From a checkpoint of a small mixture-of-experts model trained on Wikipedia: 3822 steps.
Below are experts of layer 5 (counted from 0) of a mixture-of-experts language model. Rows are named router (the router's row for the expert), up (a neuron's input weights, with its number), down (a neuron's output weights, with its number) and show model dimensions 64-127. Each number is 128 + 32 x the weight over its row's rms, rounded and kept within 0 to 255. Numbers have three digits each.
Before each expert's rows: a language model's description of what the expert responds to; "raises" lists some tokens whose logits its average output raises strongly, later layers aside. This comes from a sample of Wikipedia text that the model never trained on.

# expert 29
Description: Personal and place names. Given names and word-final pieces of Spanish, Italian, Japanese and other names, often in sports rosters, such as Rodrigo, Sergio, San Antonio, Tijuana.
raises: "-", ",", " and", " C", " L", " B"
router:099107113069158120044112163097110102150094141141140150160184102147057155121127149144216120092097107138074125146107091059149099171104141177112108130100101093131167104110152118095181075114118103
up0:138113110121148164062114154170128129124107086134116133178142126113123156166135067111199126131083122132128085140136087103113161132164131114074091137121149093124144119144123179142127140100114129
down0:140186198137101149135106217149113133097135239133142150148114129129093126086160124129113149113079101121118099116130152129127119126123071075152055156128114102145156122147181119122130145138136139
up1:208132093118128163122121029169082128099133130115091164129080115138120173118120175110120115124162141116129129142184129128120117153170098133141212131124107140169103114180116126141192183148111088
down1:120129067111197117055139080113129137101126099138117131146105185138114125135055170109115114126163206124145151161127138152184037152101122130120100124163151140128190058119114095132089061105181201
up2:110156121117147123084124206121139000224160140122128129113108126128136143129144127125170210133118111088112128142152130121127098134163182132042207146116129045125161123122128167114132123159093128
down2:104095096082120150162192171143162135087099123128188129135095210122124139118143139184155125199122105124112096122127125170188054047169125114104168143136166127150125076080130153147136096154128124
up3:104145172107129160133130124215185142120126099139131113013132122134104118091094124089153170082113085063130114139151137149129135164184117143131147127126143105124182105129154135044136098066124143
down3:132093106136101180124111112156056034151091108125037090194047215105126099109193134188092141130082121129108091071127164137106149092110131158128139106125137070115153104136207194124099090146113120
up4:100123136122111138133123164175125107094074146173081135118137130158125127096110177106126142131112138119163088131185116089159124134109108137109127144111143108103106142139129072089137131132156075
down4:121083128129090135182124094150092154202127158124159134155101113119124119090133143125113067148134098038138122126087144128113140151196125146122128129071129114123104200106125122187117181127070120
up5:132119079119206090143141127118122119081103108133122139130130099152128168146060155126135133255142141151028137192119147149135072117138058117104135128149130195098167092207145127127142070136153110
down5:162160125122125137078103127148068140132118126141157146173125123122128209131114132125166120083112127124114113066112090151159099099135136043143166152037143105146128134133146209143130145103144104
up6:094121151107142128082134127113203114115126049168157108139142154092035125108101070132128188112040089121137154128112129114170137147130125103128128084127049122167123119117153135140136128142113133
down6:150121114128088142140158121098170165145135121119129122121121129126088182124134150128119128154124035116134147123106084140125104096124135127143085126119113123071158127134175135138075101122069064
up7:152115170093112057112126133155155092134120158129095136152129129136126117170194119129130198151141112152165131134117114148148141106104114201128096119147131140151152135111185122116127138074088147
down7:074130145149187092123129100173127130121117125126151135125146125129148143129106121060084129154195148201089111106131095100123114166155165070122116134166031243130000116099124065103148132155106149
up8:097134130095106112099112119135142058140131103149131127077103127240106137180121138157215135175089115042110146118125138151126120154099146128140114159082159104129208117098123114105164108125069128
down8:168122143184122169118125130146107097167127096131124102137140126113069146132126057125075084104168119077088126093117128125165128118118118140155194094086113193144104073173081094127111174133132134
up9:100125122129134148107117168143133132150117128087116118156136153133115106133061117142181199096131082116094135133128126111198137052118168186122100116105123133131111128127153182175127103119183138
down9:103187115076102156137192125110090176126127157130094089120134098111129180108128141055125144075097120131174052158115224190140106145124104039117127184138126255106137119098117149113108120156134129
up10:127071136154124148007102153130114090146029141109108129123146138090092174159144107117165139127165151216148124132122110023124107094101137140103120099193101117077150163122108138125218100103093102
down10:107141148059120160115114097105107132137161162132129158063132109129139127117159134168127136130161151172087132104121099138141145125101111163204150195109119227151124117101074076128057098149139062
up11:141199097111038128090104158155101169126110126147132130122116143155140146072198126139153180123139126140129127122119129136125169127120061143090138131107164143156133117084128126110128131124123126
down11:125131129148172103085123093135117137077103112139127153085108130133123087109111141125128153161152052143113134132133129139132185174159085229152140127154131127119120086045121128137074126115090129
up12:144144164114128097155124149132081045079111149119134127093084119125126144158110148131178133109086075132118153162154129064125127162117140136107165144140159088094159101139125127128178074122114130
down12:148129124129134110135111092119142154142136112085140098094083124123131158140129135032118092118192153241125134129127120186131153141126121136159127180127097131104123126128100088109126082151146126
up13:123167128130125151140168126129142092085130123217124128165220162158113064094164139125234182150093125102107137077175116006132149127113181090054139129099125099138140133115071124124122092081105136
down13:130111144138113095153134111074124194178151111134161127137066108042186088198175139123103105128168141116134126092114199155113121112162107126164110125112118179063097119142130090148086192158133119
up14:102134127126159140121110124169116135088118120152128127087127135123120125139113134151111090123138196098108102139110088100124127093132129092142107026125222103134200103117076128092145126130186132
down14:133122125130101078138179127174133177161144140102122159163105116143182088108162131155052095103109100162158134113119130101129059116101144132093115110128127228075027135135178125162101114111129091
up15:131103124107120117134029160129164131167127190158128113110162155101194065130106131077217126134148125137140142133131038154121155094126072081189119196181149186133128096160147119119128125145152151
down15:134176145089122102161193134123177133144117066122176142139131125116119151117103176117156061180120119148185099131132194143119150149110128085109150156139175177115137089109116137132124164108117181
up16:134117038163130141117128164123063093128119129105220125105125126050064122113128133126255103076178126056100114135127152086180110107128105129166078100145094074119077131130206121121133132163183126
down16:059134206133127123132227120115124151132126129121125118109181183139131117140071214141170126149119180119135088128138077187129105133141138129131125140204160155137158148244160068139129055080156121
up17:139112148155072154126162125129091146127131141130195224112056145143094157175133129061138125122137147177086083128122177122181111133067128135123116138107137122125108098126170084190103127179130137
down17:145137132083143125118135245112151121128129042158133145148141105121116169124162138127158084141116187141177119097120142153130120122086108121132146085141139124165109154150133143088129075132127122
up18:130092095135126144134087105072161138178115118126078134128168101075159138118157168094129114115078116127141128141129181107119109181116139027098126088114149132135132137213128136117157117149123097
down18:112105119150134128067128126137147123148125106129123151151123094070140119137176177119132126114074134163192063135129141095132059149120120126112148122075081197114137079049112131160107154095135134
up19:114117130130127132128121121116127139058110138134119135128120071151126131209127126066122127118118145138131141112152154123136128182148073131074083099123190110117141098153139098128187125193150198
down19:135075088123124127133143062168209115116186062131136129064123135133149115115144128126127121103135178114153161167124098143139147123109063147112127149086063126124121121181127130139134142133127123
up20:181114137128155130132150166183153129082081172134214195124161116129065079128118161128112129165123128079107150144088065130128140134125108082107196141207107110103128120140130110106218131178105178
down20:073112132153128131112131127070173126074117108120115143138076111106128118123168122092178133145104093144174117125138148178140150164248084110108158148104150095173104135175156191128191154087124140
up21:133156131132112128123122129132095111126123128156097127191142124190071043126178136085230153135159123136125166123171148144122129144067133127066146131135138161186173124134130121131122119131133098
down21:162119154138064142127158137136032119101098156208132104074064078126129104130099162037151070124095147108075144172185173123203212152130103104143165123121153122131183176125168116194116184132121129
up22:245116110127105129171182128068150169113130132139110111180145107147091167129176085119108125079132208119091139143103118114102138082142148109151135127096126128151179126137125138119180026128146117
down22:093134147119132130118144127132201128157175121199142155142130107068105106095139128111115104120122143124102141178154118149182139103151174145115173020067120122151140142113106133058182121115146127
up23:130108122127118086119139112055142104156082194129143120129141154139125193104085130155119170175129151137154145123076180117107105146132146182132203109114114172054161154136106088146139108102030155
down23:160126150078135171149140109206143145128104162122129219124070118107150122128180058150127209128176105121130153104108071123193110132109172133182087124151067108153127154169145074128132142146109127
up24:128093090125032178131144101132102127128061145147117127181125099167148129122128135067201121129092143131058124136180106117131133126141176163180128136128136127130126125124106124114112104127126032
down24:113116106106156123127164133127132129165128160127146139131132170119131225135105164122130148132159127130114137078149141214096135131130123134143055074130088137168180120129165131172091115142161124
up25:128131171104097076124135150119138102141113106195122122127141061062128140107118127063131023093121118137145101106084120117089102172127093157136112141101142168118129158128117143140119075078229148
down25:138122174188131142134151150120146170095144057114125157064175126181127134129079184098099088162160107193158255114068125103102156149138076115143168114192166160167112108150149140130129104144138138
up26:117165176128127091112163145082129185105106123131149070102139107151122132133112083124133156129217121130154086120131134074124137106134149109154134058069120165153130216117120139127154116157152102
down26:070074084133132065128160196121124068067092152133127162097128130115132127070124098136142119133126139128173146185140129168124130154128173133101166139164136141125138102116047112142171080134174157
up27:120114145134218126136117103137083081143127189154154192134198120134116096124133116111109180196087166122128128154122184085131152160117104145122079139153128136137145121132200134117149148082091096
down27:107080149118104129171123140127124157121165117139129001098106123111146131124160129215139157119164119090117166112120123129143121154114123122098093125159137153136127128143125131169136128128201143
up28:139121111162137129180129102130082069138114129156137134138118075098129124107127146117079035126134142100128128156167125126154119133145116112127142153128120172138104122121112124112190177212127128
down28:112106111102101141127098085123126180083132118130087156137134151116127140120093154082142120104081140208083129106116059070107134125126171134080116090168131117120191130138132130126121060066099151
up29:128143109140129064144052128129126130166148134135150070226094129122128045117096147149151119139138130131194130136144138151138131115127082143226112145111135128134143134107067118151136127164120121
down29:141129116176158076169127148072129131163129114184044137131169127119119150192130066138144130091135108132135159146076130127114153092195129139111137121137147190172145118076138129094130217177187149
up30:148111140074118070104131128121090047136122142034114123103115073124121157130129106109077085154150136125131136118158114232152145124120244125083131174114150113104081124096151143144246125113121109
down30:138095197132131152131185163112126131134130155168127114157059133129145052096126125152051125126131100076116134100120129000102173127095113138134133134146044130132117100131157109135201165128140117
up31:102091128130042131128132147116098074122115196091126118125127155105137182055128185170118073187119138090157122121097167130177151077184132092186128146130176114096134152162202095130143091123132146
down31:125142128144119109121164116100234126135125106090137146105115136138122127134075206136125129137125075192123188151151102126111129155118161098050213133130168126124107181130123155125109159146099163
up32:164101206131136145123050076109130133180194124136127141148086132116087128131138124119203067093091128088082097088061123123131123147103143102097142128114129127165142096145122150117176124182094130
down32:116127145133174127156114130144218121106084086049132096094128150137092148159130071091110091124093147120147124102124103128129131093112162145135126104171149117107129131132048145124072109127084188
up33:124115128137062124115131132113182053083122129109152124190177145083149143116114135183133219126146132092010134141127128096172117139126130105139089146140236142105137120121129108147085188104134155
down33:208165132128126122161060132107092191134145125060128119184128160143109078031135083241110116146139148133127076138141142151170145060134135105125150114134136119040063099116102126138191182119129054
up34:080135104164079064104253091118166151141130076115126120128182158211068121114122122112137090089131142075138168125107115145128119147225168119125091135123154112129100141161153131082146073139134126
down34:105108177128089166113111187134050126156139122131080125125103162050179165114180158147216163152131039110142131110120106050168112128142096124125075130155101111172123138133124135183097133092132118
up35:123119120084187134131160141158131131127137150127134139175123052040127147124135154140163130129166131127105129138111114153054137153091132173128139111092108137052213108132108127109112128159172129
down35:174157095157106113172120179134218147121079068098153128164145102099120122181124104122140121183107068128136160107128093130101135115133128135105151111232120206130175162199094123139134140098093126
up36:133125125207135189003127133127153149183127101176091126095122113126104113127131105085158096101167141109090095128134131117167114122121108165116123129058072140118130110134172105130144140098138138
down36:100160122115126055128097129151127176107096127129128119194133209160130145147123125199159145133135131097113119126126129123147124091166136180116147126100125164150118135127143138118158175129162129
up37:087105235187142123128124130106147105155197103126139129110184138095115144080158136130122127149116111126206133153177135145129090126054164113095120129120100142125109115215132128161217126096123118
down37:129150128202127120122069151122138124135188183115116140118133069136134136096107183131128090109143118105094122160137136032131129119140117121138121170101116120120116119103142137128083112121136171
up38:129132109136151126115149119120113180134157084095133166157144161128118117055165136126078108111144123128173124097132120109076128133139174120158142135156074120130137127190125183085163150044092128
down38:134138139154129139084171076142128126131201175152065009124135114140073119164123109211152123023096126135142146140132105069116127150080142158128137076135149093062122186098123097170145138133110139
up39:133127155129128131114138052135122087095120123183108175114135118112144090115169130181219125163125121141119069156118117114180185181141135113126119149126140166132229033143188114131059128136123130
down39:121132107130118109137129179125129117176122136144122174134145127138109108165152108153131177156128131125067133108114131146081109160146094125161101127037178105135113129092138156130127096225140126
up40:181161163162157129130125126147114142098152064128087103149153178129131123061093126118255109134100156074141115108078105099133126116125127154090147083138102076128129114165116133142131175139134162
down40:125128105138135186128149122082113057078139126127069149125095191164077125071168128127181096082236140127144101168144179150147158112154110135118130124085117124139127129113142133128138107105131136
up41:135175121109152137111119097122128097123111111139110040153164091204109095128131115113126154129127054125173138130147118121136104127203126096125128182103136098163132131106189131172146154111154091
down41:141144109153093121186110181171128127173163119135059133111146100148106048130109128131129124128164131108116192102134103142169127148131126083128123089106186129167069125129134140147129108129106133
up42:173127117114110115143107121070112079194145113155107125129118129130112099118052141128123130127121150015035132102132116139117069116095172178150121126128188140119127117115118212136084130160171130
down42:132193135094116153096108126122120156124134171085123118128087097100126126076159120085100093139107255076138160095086041125127145155171181134145124190136118128130154154126158141090176075147143134
up43:133115130216128112127172092092142106177122120127184175122123097129160127133103118121130163213123127189135075115114161184135076113117152083123128145125144142133121122124113062145126123124128111
down43:143136120123139137117037127191132060097154127149152151082143110153132145118130119122137089106112124138145110112177060084209117168119135127171126122112141101146133157139172139159122080110121131
up44:139177159140132238128129124075204048128104138142044141143122135123099106151124127131125167129155131138133119070138127126133154132152061128129130135061151125204141119086125140080125127080207128
down44:165222151099111170127135157123062129137129134042172172176115076132174107132123186143116015134112109181173153141151180154128166127180130145183121146129066099127051117131144123124105155129122145
up45:141086137120129124111164119148159119157130125084108100168176134123194120047169126098158020096149130097166151123087078120114133105127130135119115208121123095178179094162110164110130202116202106
down45:089142130127138127108152128168133115128085167084128028081109108126149138113115146160140129068126103180089113129209106137165074166154145123092199117175097105171134126136130189161065132097166057
up46:178106133125118125168135166129099095159131130144118086152136130133111155124126098180125141129130142107132096131121118147152129145205143157125073113062127121143143132166169128151081138170132128
down46:121128147098122105080126119146127126157179125078123164124118147205101123137130173072130146154121123123122131180106127154127134108124150159107155066170150115080181220176131180130127111136076217
up47:125139099134165126132112103127153095130129138169158166114173117078124129144132198142116191131169077133086126145125109115131151147126176167126114170186127087112128118076078129106128123145157120
down47:125052139094154112136130104180145090127159175128131087188152133137151132144122090101153127126190101149105074125074197108118142128108104137103191061144129124167124075093126110128146123117079110
up48:131126087056061074130147101103130135168107079207127175127172089129099126125145061132131061087144110138105142114102116084150133122130098132088123157119138129130126091057150128119118141087126054
down48:086123123161153127132113086180064137110151159139136120106145142123208057114173110212134166150102173097123070162130152151099107129097136086125130144130112141136134106132128128114144143148117093